Weights of a small mixture-of-experts language model, trained from scratch on English Wikipedia: 12 layers, a softmax router.
Below are experts of layer 2 (counted from 0) of a mixture-of-experts language model. Rows are named router (the router's row for the expert), gate (a neuron's input weights, with its number), up (a neuron's input weights, with its number) and show model dimensions 192-383. Each number is 128 + 32 x the weight over its row's rms, rounded and kept within 0 to 255. Numbers have three digits each.
After each expert's rows: "mostly gets" lists some tokens that are sent to it at least half of the time. This comes from a sample of Wikipedia text that the model never trained on.

# expert 13
router:094109072154070071106108146182107154126136136165149182142109137119129152081157104154126148129128160143101127140085059172107162081118125115101139179113163163173122115114067087111151152173092172109125159175104133123158127157147162168164140164130171064079114198157131176178157140110108165160088162102127131188166128167062143161128118165133072073160126128106069163124018127104162076091093097080100084121096141061161121099119061110114145086162123128123133134121125132144159121163138161126154116068140184131104128099133093142152125157131130114089145148150071124135085155125136104143
gate0:084173109166090138189144116198140136118070100102098118078201144143135115083106147150107156075169178105128078125122071130166146141154079084116137177161094107125103159117110114139164142113167135087187148162158113114115162165173141169148129169123086160156144109141088105198068148134094149134117134101088125138067144145118108145104206091089145137135158079116105120185156115103148101133064103096152052087107113103153146055111147147134141066095156140134143142149170120157151143134101156114157140142151127134166157145123159127074129144102086111105151083104110113133065145201125117193
up0:142088137129113110122117159169125153142052081132128103140139139159104149099097135158110096124135078067140114118152135120102148141130110077101122137118110110132088142107143116110144117133094163120093197126101091183087099096090122135116091155160107166163064096137040123144146190101103157136118093114125145138179126153150113172154117109190067092154148066080119128130109162170131091096138240092120099150102074134086082129159089130116113098079136123132208081116136108121136164139115178104114204093151084129123143186249140109092132164180091143136143173118157139119101129101123113111
gate1:149178084116127151114095179152132078084098100104174160167086149159144160079137086091131076125106164140106135164098190101178114161148097157105143093142108169154167167160196112100082176146139100113169180166066115102146119134114111106153154141163131141143155195117149125158137136088085110148037175129127107118086179101139192134123107098141141107147086122184131176138113129116155117148138158123044162135069105153146149149173070144124122156120143136134143132092094138037142118183128121164129157063169132091151115092198143146171117118147147188087113109163089122059102073138217155108
up1:103134144148123111161106115114139111168086073082074113114169108158156148098122172134108117123162119126106124124120100137129072162128173137165123084159170087086142088116147107151184153148108096211101114142158132233133165174146108120149143155165102101142183062115064099144127168158140105128152108113122183099145173112186137091117090134118119096127172116139127194062146141098108100090154114153135153096104106089130061113154122157156102115115120116126132146142183152075063126118109133143168164095131143178152151077054083068138148166163068128156107145069157123124118126079124116116
gate2:095137145068155153173150129140132165102175133103092127104106075110171066148167110068161115207091068201064117138154096049104150107184176121146167110095104095120118108118133151120126153125102118123139113155112167110161133099178183164122122145157127133090130063114144124113109162111129172163081175052125132147110111109091146099175132081106162059164103148135149109129112120086109174124093070112195079156185112146084123111137140163133187132111093136060116132118126154131112067111069126202120166149136175168133105099110127133130124148132133106131135174150073159119139083124164106109
up2:076090184092072129112153147152108089097106125160122148117200165135086193144082133086107195111166147098129197128095122164119099087100100115112140075060175202109135109108090106155102131175137100111169122153148123138132082158107141157081129136113120148181209115154109131150131109076096137132185130085120125161115162121198186135054135094105059166122124146138133129113100195171108124161177072131099132083154201135094123095108144072123090112166196131078197072150166104106154153173107141061110103192126075119058122111136110117101106168108140120155110107169142145066082145175137128112
gate3:106134138149190106090127125170165145116111115094152122134151110153154158126103154089154113083112175132138153125128137156117147180160106151100133174145145145163107107157143160104111126138135107212098129128180161112175152126121154117058170095121159089094150133133119110079192131083119154168092129096175144144090150109114138107109142089117070152120123108125102125117138096125148057174093139123128099111208096113120182126130113069168133122108159092088129147099080100141113099126046175144100103133114127103140176115139130095122127167071167163152164138107121119130090091159190119134
up3:157139093142157134150099116128086132142076055154128126183104141052120142071091171109132135136129188143173124121113158138131155143120101118105113144103170158097113149098154074145157191092147105062101148088107136203102099176106128121160109174136131087068138120120063207162145127121188091086174162141105119120137129156031113144124104101171139092125105138092166108148097088142093142129111110107139110100145127249127155112168119094104147098093134098182119116122140161130100052142113172120132067094104109105166174124034131180106156094116146122100125141169134111183132174111168151147
mostly gets: "°", "′", " de", "E", "_{", "00"

# expert 1
router:116085175154150168142197129110102178132093160148104071098112168121141127148149127103151101137114074160155066146114117083104138126107114123157134091158135175143118090146080068145152132133046077132149170155107140123099126135102078129125085082123129097123140065171121113067143156060139094127166113173095124144155106118128097070097159121125170079141164124102144116067131074139061147110128074135132199170160094154121149069189140138144158101101142193111132103126180115060106127092160095150181153199103123123140165139131152163166135152175109136124111099160113161117124140146140094138
gate0:154081122129139199154134064122125178123143162172146176182177161128037125112085131117177123113140134118116137129085066138090106130127134199149088122076136142132130131146119145115137168180150093183065137115146143202129104145143149117093086129173145127089121193149126130179089100104147103169151142149087144202154142138123083139164137148143131136141143087149112132131110172146157165155121101088165136165161111145179090135159136123124085159130102168086156178136200089132189171110111124105147088150142082114120135120105174172169169142130110144078046116140092118134116106095101149176
up0:127149058126116089118177150150106132136081077101172141070102182116113102147094159142145146114123136142217137102106169090124124206115140111097097122133110131112174105160175181073138121129116196159159138121150087132188179122124084104129174148141138131113103110107115161113110159103126133061114151169127146095118146150079182102126127137088134141190207153191142083130158108146148118178127131167099067104101066096144151162145164107114096085186143110117070134113114149106137145149161169116120138166147108120170121170106109159129165114103154128151185158155150167051075172134181154094
gate1:117086114102118123152108078090137115078082130106102123116109112154137171082150140155138135100109090119129160132159142141143092145070123105144133105126164124093138109141098067140181099120120104119151048093186148152126125097029114147141140178130123150175123142147097156095156197126162122114134177122068112096211159132134069113131153187144105128092116093141120172095120125146109148134090134172159187161140108141105070129137120150109139130155176091138171135191109068107150097123131095133090111096155111151106194154128054119142157105134101169144167150139131157110116128106088133160
up1:090163125106144119080070126116119097096133103148075118113065089119139114171148094163103099111100179094099109129147135139162106159108081149109127155124113196123130105141129081128109146121148116086124061085078141207164107137101183079117166152137080141110120178181042110076115104126152131187150163166126075190150123150086185087117108088152183065121127119164154166048069075123129064119189128122090139167143085146109134120124091107136073081148161115166179115169102162150093161133180074127152092113159157156142175144138105157157150125174127111142214134146115097114132118121068166189
gate2:143149136147123140111151124173114045122067071097138113152190144130080099117138125085112154138124131093103124142141157098138153148138109142196166113058164109129152133139204121126109138156102101113146149192115091127169098118145104172083105169105134141118146123187110193104126096084107088102163127130068139169107177095082097061125148123155069156162152155156148112063183145116121153089142136079141142114132080164106106053165145132088190197095182172070119123174179117142116121113138182110123128134149180117095125135084100153169150145114127125141115098119151162166121163106118107113
up2:088139114117128113115135119159130081149110111163099131120129154084136145088196183090144092084130200146163129104152180110169090139162140165118171111116056144127107110133217100092145157132103123145081093102185173121117059177135127139133159121122148127090116056121105139115156107166091118129096206148134158137129147136080170116121152180129115107135160188112155148153152140131141037125094127157106140148143111113104115110139165137141112133095115177151155092102128078130156148090170167123137089123108137128223099124114147154091180155113138111080226108118121147135134197185136065074
gate3:108076165217162131104139107156222124144104156110093155206179101158083154137173101087170159112105142128147067166149167092188077113129151139148108178137124093081104095102105108105123139157091064118091122095116087093121110179134111176166054130138124149093104094145096135121140152118142122104102083130074099145096142183076142169063074166145143126088178102150108103110124182147108143107121135110148157173090143155059168145131121110151098185080111112127125182179126169112079079199069109079142097145177148125153151105113159184116138116134100109126090177144158100107105162157150162140
up3:129145121087161138085150128176115123151000143100170124135106066119115087112113139145122111145111058093085150139168095067116152109117070138075189106157108161125087156123129140114120118067176080133171141141130109155089102128131124094120124129217152114155145152145144095102162126151154140134114077144055118116082099152150153122177098094129157130187129145140112135053138154126120159149124118136159054133193142108121100144141123151169156119171061116122190111124125091181105065102101151106124113100189056173131151051154135079160107142061140187072101128120108099135149101114102089137
mostly gets: "| ", "|", "==", " ==", " ===", "===="

# expert 8
router:082124155106124118073076194132110108118094108148135145189155174169160198113185109114130118092074122098103168145085067166123146105193116110106086178129093103195164101140057146101123147134115162079125169162135184110170162168144141137119180157079137110119165174121151126086140150089116135141116116111093142117142142090104144135162113127152096055164121110125048086169118077114137085131178131098122106198119098136174136136128076137122166139110146163086100051155146122108141144076177141136158156128114117140099122095106144125163129123090067060098148149121100138105122134116142089061
gate0:124128134119103095104157150139126170071091109124110092106152113116153138195171130131138110129157091153155170134130077180104151104158125088106135170131126132140139138139116074117108130114124072131066168138069172116110103122117180175175142124116118132137177173161199110153102131134162145145043116133115122204139118050122048121108106088171084186142090159058185188176148130114111165113183190120158110171123084125165169146135118097123153103090158144100064119102093122178104162160088126103163124144096116149108134150098168172140104063193136087121134150120130095205087153120163166132
up0:108145115142113125127101143097184148127183138164119128206193092147129150135137182118116153153111160140128121143118173129170190080115119090155109104084166137114163108156179134089167136115144164090116152114117126100160101087134155160166120177095083118096142158140188091156097098151083120139134043111102124139143108165152171093146136118098101133134210154116112120132128186179103116134147113098103104103152133128145128192077102104144112081116111136213058139160196142196120168165081164209066136101107141136133133088152150091115177136143131126120091145091175086169078127108137108093
gate1:127115154139092128147193187188073137170125067153104126101098134160168195069096143136142140125070182165155144201044150123125122137110115114089147095135171123168129126092176113095213079108115147020221144146140101126095096174101140117095124087125184108111114094078168141153098141070117139136173138103094111117121136106097191130095163123160131092155142123148114156183150134125104116177143096074096168158118171071142089133146138179091092082060099099136084099092156071097088105114153103150164152070137106121142156122108130111152164131133157131155090129150150170118169088111080066062
up1:094148154103140110135096157085191087117180177155097138154096153107121188163148153138165123117152127095114121085123120082141075169152144146160158095177130132172138087174150182105163115158096060201113148107140112146182178116147091161188158186124159120111166144085096057110119100103100169116085140133183070134102134074150113141130134078133130103063142167092105142114169095092143146127130194154126115129186145196138128014090171156161148151125174130128151111084118127156092089107129121110095099088158198109097110162090138169113093136176165109127193095137141135147137142120082147107
gate2:138064123088085121153139128091091157158159134154130094145138152171143122149180133135112183108076099125117103120094137125101150119125135170133116159112160154110107126114141104135131108111197161140158144111094092091181123214124090141137151141094178109145141163078077083162068201156131164112196104167146099136090102155196127105189134072148102140097086088120135147160100099140079103139109116109143148142114108116129101143085130140106212078109162172121140143087138219163138129152089190110123077139104000105120102129141156088074121127080104138145130095112092102157144053154109088122
up2:181146110098123127106157121140141144130117135187169118089143138153090102167102160170118080088107084071135141073115187118138104092135056144123143084141121120115140145119174083114196051125109106133178161118079136140121115098100110171127146127072113130132142177189115129131147138103087127135147141095114171182057124126069154101135124138117164161179127161122129181153168130119113127164117139128135160074122085167166156136137141132122148131113154166160144110126122094169129110137150181116163186123071109145143184136169142112127112125137163175183120116150137107036177168135142095209
gate3:175065122114099091147111132110132153150113126155130108205096176092157149073125127121121072107125131110086168108128128178087191161114158074120081129156112101195142156149109128144132113114087135110111155127151129091073147172136139113145154146148160079114140152101073069147138116091143153143105095053126176055138136113148093035121057122159078137110113084128088136135116126142122114074157129120128178159070110098128139157076132108154178169124147085154132034160168140083085176152201096111123143099134116205128129098068116164149171122142091142159112144121115150149140067155131104089
up3:148156146140108139104150145144119187139141108071140173160157110117122117158114146136116089129119108174104071105074129057152120088119113128176113116073103126123141108170151138200099057178201148147123117146081094150181075145115134178151147144087110134120124085138122135151138126164153097159140091149074042110099138127113108069130121134101100161175091120152121098197130131156157102151137102144110135086120075120148123089117189126151134140133132135128116163054119051137067117125126060217102108115112160136117173115099162133082155091126172124153166116125150075148151075085146178114
mostly gets: " R", " D", " K", "L", "S", " M"

# expert 9
router:104125130163096141126167105110142158098171147141140139123121136194196136136126153126144148067093124082105131119093144144061136113097186120120169091145129153116128140111089126115129160086121140135171167171075079173157070137123142096131022101080164116080090098136109094160098156133135082205181137126129156164178118110111083118155173108121127115075171153107125174141187150148105202152139125120120138096170125141098143110163147135144124138086110158160161082135123168106101145114056118145209183182151094090137077095117107113123066103140124115107094080139116095160114113134160184149
gate0:171093105100157112138096150141159216116114149110158125142118130180071136101080135144157108105120083106130078091090147207102133081199190086088133137111116101134090123143138152114127154155102138155124189187085097147126125144146106113108117127130184139116116164081148102167080158092120114138169165106110160095053156138124191102138157116135114143106127186060157097158101108147152085073099122143065142115180103107136201171121124127129162123090147180092156093175141108127142145141160127089169170154116205117151148092131152108068106144152131095138094141129130113189148103141109102122
up0:111129151141043145136168152154153093102110066133153160121135134063147058140095080218087120173152149145158156138146139093141173135153168165114131073058113067190134153120126139102154149140106107095137132178079060194148133176170155197143151105084162112120113155177103169159128079074144129102099105139177092166110113180121155122106154128154118091084150142111132199061136113140103129107101119108133149102126091100128147115149112159138063116104115128134183065118101135160131182153053088121126086145141104107148121128129136129159172153129143079142144111172178104176163080068097117114
gate1:193117129098063176143168092209139141030113177100198092140139150196150142110086127148154113142173094134074173115149151120080114176111087111052139109037132123109107094096118128094167171098141158121091081094057071103094151184144106154142142111154177116154110114095117139110164098127144130119054073121171135162092102099100120150165083092079144177138117108106138102145181064107106079146108129095103134115094112056102103159092149111180126212138102131143152130086170169133161123124170142120149140111127154155126110135104085120137059183184118139140135088157139118146128157107157149165
up1:161148097154136104173117156135118054136105099099186140120149100071128108094105157176113108103161093141119069127116114109172186116142120081147034135142148138117159094101101118141135112093121124126137187113099057172113130122202119158092089107157143146140127134223186115159094096123184114184099097166159076111077181146154112132120108061151129129121110140150143135140105048174172145141176105135135153098140142144199086125110141106105123073206205129165129206096118135072156104131119154133087121152174123141127112154156143061110138070140174079143138135122111150054113101083134142133
gate2:121101162093159117133167180115126177157121148132198079157141107137145137131148086095116210142081153123135130201130101127112093111120102180120137089151108109114102142121125128128108113144094132084062159158139135106171171221155157133159059170151140075071151119170132124133145129103091116162152135146171186107163127129082103148203130197144107092121084156133116112142205127093113099157114129154163119148134135116071135119082081110208061127133097120105129125086107126119068124121079123111150132159138104153140134147071070142154149165143133097157177144170181138144128130136139136163
up2:071158139163115148172167128105120070117139131154106126093101043068168146130132182132083141095156126094125131127103103117096131164103128129127138108127098135145156089100193181107093140158176094101142128141169100197107113166177122114070100162177115151101098075135119110090121065171151147124132177204090155137149201091164115142088131105142108148128125096112138159166094112117156101144109168200150170122093101106133154190083105147024117141159127154112075108128110142141088127157127141129113108094155141090123074169086138105128119135170128135133144150177121100128134137110146151105
gate3:108094127120073147119157151173097104138071165144137129200118145129172125118151167125181161157158104117082155063120083102162092130161061180158117115140104101183097119138096184134139162098149094101144129150118100121150100140156060193114116136175160141121113187121142137139147150116126156133132104145102116111097135201133109139118110170121135161145152107187150066164136110179124106135151083091181209102181139153163085112140109080108137066160147116107065093172095146200133136104104170135153110150192176132128136167151159152119194099091163122163129149163066119182157118138155124104
up3:079175113124127156138126109151134113121136121111121114096116147139094126123152075087100099121134064092174101146066134153071134098163157075124159144126134147136134149117131093116088114153126144129180166066108102122107149099131113162140082176114125096160142128163136099109080120134108163123112113099117140172133073109137182099143141179147112136058115102115079117137080136101128177094137128113129099139139152163083139139090105095146165152093157108092140125092095150162177131176159226089145102157116140072103159070120101168100155081122173122162151137104109065173111104113191164147
mostly gets: " their", " team", " time", "ation", "ations", " its"

# expert 7
router:058130121089130159094122177116214116139102111116068137155121104096080133155157091090124090161085090156162126110144124087105120131157121133153142123190101161178145088120169185115128197167177109139197107126162177100124186171145114147164167172146160142126161134087102141087128117154118157102098145076122109139094122132131095126125081097084095100141114133115079146117114113091169086127106119119127118220120138098154162095110159162159120161134095092076174074076172142133151072094175195156103049061115172163094120067163091108143153105099122181107189113099100157114114156151134066143
gate0:093138124153105097145125084122153127136074131175149152126150115121078151134156106139155135104137143089113097092165097078153169178095149077066104123090094128092154133181160138112141122125161108200177193114066126152089083182106151186177113121082065117147128141124120084163137102166115177177165120136112132122074131109078128120130131084096126169133147051102109112139104102151186109154107182093086102169146118096150048162075186137062132093118151133117114096114075145147149167108134121141119164137120152185190102121138130161113145092116135096158168127096095051131138132194151140084
up0:120065126101129097152104140166120127112117125164138142182151162114183162104126109145111095085161146133110093148093118079114155127143114060134144157162083105150131146138111112107090170104118140070119131116109069154121176114085105122106160109135130102157163158129077139159110061119179094090134127142125099090109095114100102150109160101097176091140094142076132100113133132114173185096104113134123076117083110133133177126170143119182052134178086076147125080159098116139144091191148166130126152082125147130092106075114094143130119137154116132078145082166096186107064143161120135151
gate1:137156095118131118136124144151146165143111127113141100166089134099107131139190093128096145103105116139105138134142091113111125158139119181113146046131153120097072087128121131126128173194144088093149053123059159144148082153111143156115112183180136149118114168108139147100115144112120156137050110123157121119103076110108129097159161149160129132100060126111144138075156134117049174147122139154198165149160102151057129143113151144106133132124093117140148076117129156120128143120161138157116151125127116065069117098127152098039098097163110100099133103098119089069157087133077128126
up1:094113141179144107118096139076146183116089180122157149090100124202179130079189141118131107100164079141082135157151171121152050161071128155104075157132109152118120118171093159171156106157093124060155183134118190128114098141106120130141166115080120140115103146139159188156128128124091107064114093126088091131120113135100213136082146129158129198121187169126142147145107137166156119084141077132102122107102136133118073149124137142190100224081136131148151181076099064123114114117143069132110192140128134142126133188134139137144134097156104091169100159149189121099110176136154086102
gate2:194139152131134135147127128196116114103127143105090121143110104095119105168153158076118087130207116148094136128187134150173141132132076131163122169144118140140089095094091143153122122083094092108110171087137183142179130097086179123139124165148183166162127156100165113107109141117160154120145120151104135112147104161138140118141148108057154113153111125150127085096136166174154132118175117150121137152134156230133155115143154108118169173181141142096116087115179073122105164105171160164126089081096102112122161097150131104093151171143154172118131161119137094202080126162122182153
up2:108151134129175162115169145143094104128139129206123175160172147130143211101115161160148084166109122111124139151166129141127123127164043079128175169199144123136132103139056098125175119101099164143103161130115120119122142098166127145108137152099100083144133096121059111180110146114121173117168144097112168180165128160157111140154097061065156139115162135140145129140126113199160158158134111120159097150147173109132127163095108067142142106167117139100150150144130194144153127133168086108129095127137088089089089158106169176066093082131094170127114100091110128123119133086074084188
gate3:087086136103082169118120146191108128180093158086087061107085097118102241093094130124161172120072130116122164158106138104073069181128098113092086125129143175129146156117123123116098099133128158113189148144061137151147161185144123104173107085098166119116135174162150176121122168097162152141097085131169159129118176085087138131180106185087143103140104108125111119099132095095112070097095139103138179201127141142204135155164157101132170179160110148072159148179150165145075108083089138091167131122166150132136163105091149191124126160052094100119144126105132151157165142157112170131
up3:085100124126149096124059074149123108142109115098125123131089080132177149114103100127148118100163164156158195123084143085151137122136043105143142087110137153198133153115102190142124134181120160194124103132092121098136099114152156139111111074116140152153124072131102143145130102120142176149123128152152130170154119128112143062116152107078121139142166117159164143118109139138136114092107089139102150130163073073142170052155135104150124145086082181139095097096140130131092143140126162130171185069148078100124146085153139107188152132140089177065123101122103094104130111150151150082
mostly gets: " E", " K", " O", "- B", "=", " (S"

# expert 18
router:141156102098070096150096125111169129109087127121107128169150126142152137064121164127132172154147129106125122138101080168184176117157123195159191147096147135083120130110118100166113115162182114116101108159155127180143146110136117133130146134082153119135057129084129129160141165171095148122170139106172154087106147136191175074132068140101109108094135227165183150187131032067150120135136169160100144117177084139165069109172154171139032152123108125074096152092133067163097094152078180091172148095130163069156145170153133104172109129185173133167115124094136127155133135136120202177
gate0:146151158090130105158080123114170109134189124066143125161114163108148106221164100116105161165098100132190197128120198169155146176179033121118079114137140115184086091121137146108119076064139160108101171132150156115136183089082085155141131124075142166147148161126201129100123138169149147128127154125116103105193145079137071118085144170127135107161169149156106126146137066109137159134103114149137159148072167106121121090095176100122133122124162112137111163094116185184113108112131146153109109104109122104115136144118107138132155069115107193189148125124144080163115165113141138132
up0:141118146141120141156115087131085098129131152158135103157174134117070160123158180157143120133163049073182092142072059097127184064070096143158130153122134122160089104084115110174139121180171090188149173108112102086162099121127195177100103183109098109162069148151047145146091131147157137138144113158120079108154134156185138115117133113123090135089173111088208130148121155114154159112117112131152167143147154138140099152112156124126102132098144093074165091156163079107166110163079142139134178118109094183144126127108110130140127150093179196098119115174124134150110163147120210165
gate1:166115079135092139100135111120110090146120132148165150138152146174102155106117148142117065157081151135104128146132166126078115155093176176136169089186108164124042138181098149136153123145120135107100155182124122142129135162111176080106093191076113055121168066137147154169103082126088130165161120144114145046187168129094120167114141208110101106115107050120126141180101192102136105147073109109121121156174146114162160144172067106102143103129141087171134175150141050181119120114101121097127122087084065128129159123131093121160134069134076055128151194172146125118120087104141166107
up1:141121130194135111062120137071133106086137059124114086108169133137152107165174132095106142172098147145136101120158082109180122112097084124134130108171152102137114090128150148131135124180127071138158132057079136167127173090124065143176138138110141203132127159109080172151147130096138148081149147174093075132163087157097119116111143114098108134117117093109164096116156110117069127098130146139141091127154146148141106145147231161161098111070131118116159106107162116090151095174133135141146129112088123130107123131145130118044075105094115120139208119136119069134150150099094118150
gate2:129126176128157056085115152165093145139094100146090131101174166113161139169121123115077130120182172150123150168106116125128138108144157084102111164109027132158129159099074125133139160140130161145164141112143062164117114097122081123069164111082149118128077157133081164151121141152166125144128135125101187164154128163162104136138165152144052160137120106091088156150113041101176127143151169126145175133122152134126096175135120176123181142104111109115076136136182090110123159116096119098114123123081132112109169149075124136106093210131102128158181102098164173170131066106105161106
up2:114088071205120165155156125141161118136194123125136128114030106081112134200169135117158095117111159131141182115145121065122089103106098172106117101092125163167089123143180142101157187105127145119178129131051149132182146111107117163148126120185107131128175125119126124130138063136075152121095106069182127162113108102118103068140122162140113185131156153122059094081121113166155172089107090062130104130100141152142115160144101101188167157122100114100104165100141161162108165125113106120161111140093080091117080120124120112120137093178131139066122147121059126146118117129123083102
gate3:123089178174124151206099164136118146137090129169128166126162103084125141131108150097153190122148114140157169157191129087151131135148147080146120116158131149120181155153087064100124134126082120124113154093125115108081132066121102110088144062117156139103108072059119102049177142114143133131166129111129112125121197080164107145102150086148121055124117130075111108127091120144111126126117131167129143088179058091171143116149115110145105103147165076059110143141146131127096182124120086102164096089123098148112144130070135153129137185055154071146108134177080134106116132092093196134
up3:133162151133107074110109100153104139094097080128148118164114128137167109123115118151163127149146137152125099199155105122075091101111160113104112153150143120132208078167137100108171097097126149152152157192058072111175120172176079154130159145127071140107106136055104152155186144148135122214166140184104145136167111158178168132146101149159113156116065108123111122142156147104109155011116140108086122120099100126141132135128122124163120125188176114143135135164113141133075116133146176142100084113094108137091099083115145134060095170117165094120135144125076134159082098055118147154
mostly gets: " | ", "2", "–", ", ", " ", " ("

# expert 6
router:077111140098140134105151156146114150078144153110109101121141100076128136107162102128171148153094138087094145191144120084110136115122166107169128084202102104080136116152119180054105132154041082131194116095111103106112089138119047099151121168150157111189131096114054167093125125118098147157126120152101115117077099113157086124194125083112091153085093059187138062143121169083133120138045115137157110125174124096115126156085163119174142144162165095148093141125134121104156077117136116118091140124179202170137117114121133091080126146110098146147167088101084153074158090119066118175
gate0:108106132096132091121173126156162158160152100115067130165180175137143189115155155147171082130132126161053111062136111221124146162103178127150154172134106086113121085139159175091159135178122118112100124116148139099112111072142107117164162144131123133156100120127092182123095131142185173127152113101127128115120189085118138158108121110113177149149123087122117102102141114174132144176185153072066124103167074040150136124086114105121117125161172129128151160132171128064033091157145123066165126088111171139079106169106154192098151206156099144156141161154142168106181149102106098192
up0:146134189217094137155159166116163205106171175082090117180122160147092175129137110090130140111138101130114110125064146113144130162113129113083162082183113172110103083064110143111100163125076109124092178113089155190135091141087140079106120142185101133124128149126205113108155166068143143084127117091154058127130127164097120114093143139107127131116132105146125121177100172122152120133079141123139120160113178165078113136102179111126166092149091159087156125136218116164158091118176147191148164098112074148110164142126107117081103112081145145113183129147097141167126150178163117144
gate1:121109178105147102095134123131159120204144132082102103133106107106170126077117104183118202155126122120091131162103169125170185118075161177110111132126149119099180135106133145144122097059108155118182126128209121117172148147089174133150153141102102138215159153118164170116141086098141128150125112163134149137087129120104117114137081141077097163095146095201160108181111136122110159170071150122186167187128130099140148113129127086157120143152134155165070085154119175162048121129089107078142162121169177190119132191143125128062113168127099114166155100153140145135111102089163168133
up1:090089132099126089165135122137138138203153052131149108127049189151127088108125144141200125136084145123136139193101107118168068171163159128128048139159161137165144085145105147116139072176085122102142108126139096123155096101066136132143175058122113151124133142078128120147112119103152146178160146089148084169104111095161107110131070154140103105112141119142137111137104113129134137144106147128157128154149113173153109131146092103167155108176119165151155112173063160092121107139129092090192105145136146189139124178141134145145105079149099150159192143157128147126133150120110189111
gate2:097100175146075040114044096093116097077127132127152127117036140167132156102144139125112210130085129081104154105140164107113092151181107108119148117141124106092123086146102131086132175104127117095127182095093178174140157131090099146093150171177098152115134144086074167077203208177125158146143137140134073158159152128132130092158092152119182143117080128147174110168121169128116080103162196077150118113173110102129159145114126255121121137084120099154120117168120170136117149076157109114143170117138118035096140148166097107108094085135133119171108154112073156132127164131123146147
up2:150059066169184084074121129095092132139142179175118109104062119126144099106143111166153121108143178194103120107121134068033112158124127121086082120090162094147125043119177143165126082184112122131111137189152084114131127145138135129146086087147064115157117060178147106176149178081154131112137097096141158113077159161094133145108093182156167134064124116091114113101154117115096075124138094159122096150157073128102068130057169146136156161151141147134088173128157129138203083143135091068182096142125126170128170130119119133139109086110143159177143090171137139126113142108138084093
gate3:120146148102153185198138116129127125107125147130113154053128095143125148149093138142168108095112126058140086088109165142128130096129114148211114149150130151138128120109117149075138154159116096162114142159095150110156101170065145121145108111151100111149112138080133111101123058148151099128089163091111107173151137122130148077098087114099156208122106147079160107117151121073161108154125103111147113171123108185089170097159143143132160158076091075092058142146162133098162121121084133069152140189101084096090116106137139154134147142189108155091157143159137159104139079119160109069
up3:097109157167163161088141169150127038114053154108147085131141140127189128058047092143112122128125130152118136147124173169177166125116157077043147143099149082161137174104113096134122162115135182142136089119111124121109141145108164170105137080100148150122152128169117157145088192160118170114134101160139106168078199085159176147137121114168044160124151086112075106115088134141087104125200208171136155118188130126115093161180098189160120137070089138132104127108115148167085157049114098146191124104120108186120149123162147159111179147123137109099131151101124077184152180152114073113
mostly gets: " at the", " his", " American", " United States", " French", " British"

# expert 16
router:129109151094098138131158103079094171127082095126128124132141146078103094144112148149139127149127113090168153076080174195105111147092122126128119072150108175144175122106135112243145153187118113132053108147153092121091136163137116113167103065122089063107099122134166152054128165167139102134127170086174151134091136107125201083088190081190126145114178147136091127116139107173129149143096150125152185136159130171093136126169156123063122143103149102135073102146142136153093099143132149111140137071092100131188104157109137189115090150139062133153143087141122154160131151115113156128
gate0:156109135132121115189146149144154129144078172147183159121145093185134171154181100120088190158034055120180144114141131088105104128130131114149094157167136180107089144157114151185159106154169135066191094191117143098174114130189065076149097106143092133129109094177180161122117132161123127161146137131130124167124121092058137102132135129146117116124102145131121126078148190168071132119136138094127182126134060127103153121132118134116161075140072066111120122115111109166099212127112111059100105121154158121204112094133149093078116098129116107166078172159106146109087107081134131149
up0:097072141118108177134099101118143129143095066164118084097139135154131131174224133138124133126078216109122128091097138122133114151104128154083108155133075143163111117095138130070162146125119101110105114124130131171121066107125151091093179149138158121108144178154144149108187050120090161214163142174166147110149115111099073108175151116131080133200126113151130152120113154109130205097134154130104112107157134129115107156176096136132114139168090123083145092163145137128161158132122134147136135103129184145084142137073165130087129134121085112120139125140161139124110174102100150135
gate1:131144138073197086120118144100135130087129140103133124148130122077109109085166119169130168109123085109111103123132158110061149114057154130078096186160158162093121064138073170129137109121123075220110136139043088139138181086127163112109142141150157122093176095096142131133152100142128122125053168200170108148114097171162139090043155100131137178165190105119148101142153122123119115102167110121181124139172128092184118111175152129156142088099171104145119137170125053119193128083157126140130137110097163074124161151133102098140147111109059115181103114144141174093111140180174143153
up1:124120142120157151069094144165110162096125129087122150105182114122118118121117121152085105084144112180123087094144135107129178153120106120172184159069117053098118089122170127089128113169154103113125092151142168124114103124116122110087058073097087084149155091154112191143108134130095141100132134117098098163081162103132137135055097101135115104129134117150110078083072117119065120118153120102157107121161158161172101139142131101062182098086114098091195145086195124138146114103102155116086193137108180124159092097130109218142099126174171106106086155116071143145156105151159129088
gate2:071140128095168141155153151164126163184145143115074117193175145115124149130146179105151144180080165162088077092134145114156152116209130132117168160178132074107141179113113134152122111125100128156175153086118087146074135111079158131161138203101126134092122136060070111128135125121108123126192081135126137143145160149097116094153115089134092094151151074124081095148089136070104082110084128078103143127085107085114149130095138179138152145104135191126172142137109095115174137110155095109100123104104137141118162158143144202152131197188116107161112188157131111190085059145152108122
up2:100116133158177112167123104130160141092132138048122128131169131123144119128165119116152163069142115137077153107126144143069095121206093123160121160166091160125152167075118103122065159154122102194103120093135134103110098077119194166139113093123155029144089095133170135123174138108133114075110100069159126085117188132131123107079135138128152072149115144085070148121084127070129142118137153150182146126162143061143103121171147047100126139118141074154091109189114157145114124198123168142098105116070132152152140092151130149175138116184116168179129090124099139164108183101123145120
gate3:109133148152188143085122090151137185130111123131083152158126159121154093122123136142090074192104105156113083124122173095105144109076181124168099090130176063113131127131145134129144153133114045199152113190114139168115093181144095105145134164084114180128129146146072118158127093169167162109193086098153148147183101114150122136123076139091131175133189149149171150078089102137155071169079087144167147102138107167123124145159144160150156137093051146097109124170140080127115127138118116094110187084158105137172106144092176105111134107222109143175144171100142201139121150162100204099
up3:167092125137161157148196124137102157168097090131176150066155147175085200136134169143157150143106199156109165111071158124095149158105143124113111119130131142088151145174158112161121179143137122089195129144156139088131149151110080128116148126131145141155142108085115185218179124146168118152076067122142156153092120182155133140122124157169111165171101119107112175131099117101089109086101140110096094122118142119121131146131186111193158131146166095069128118120126168088138111100101100128128127150183070166135174148183038114143132121110171121133110115128126126122136136099159159135
mostly gets: " on ", "- ", " of ", " January ", ": ", " game"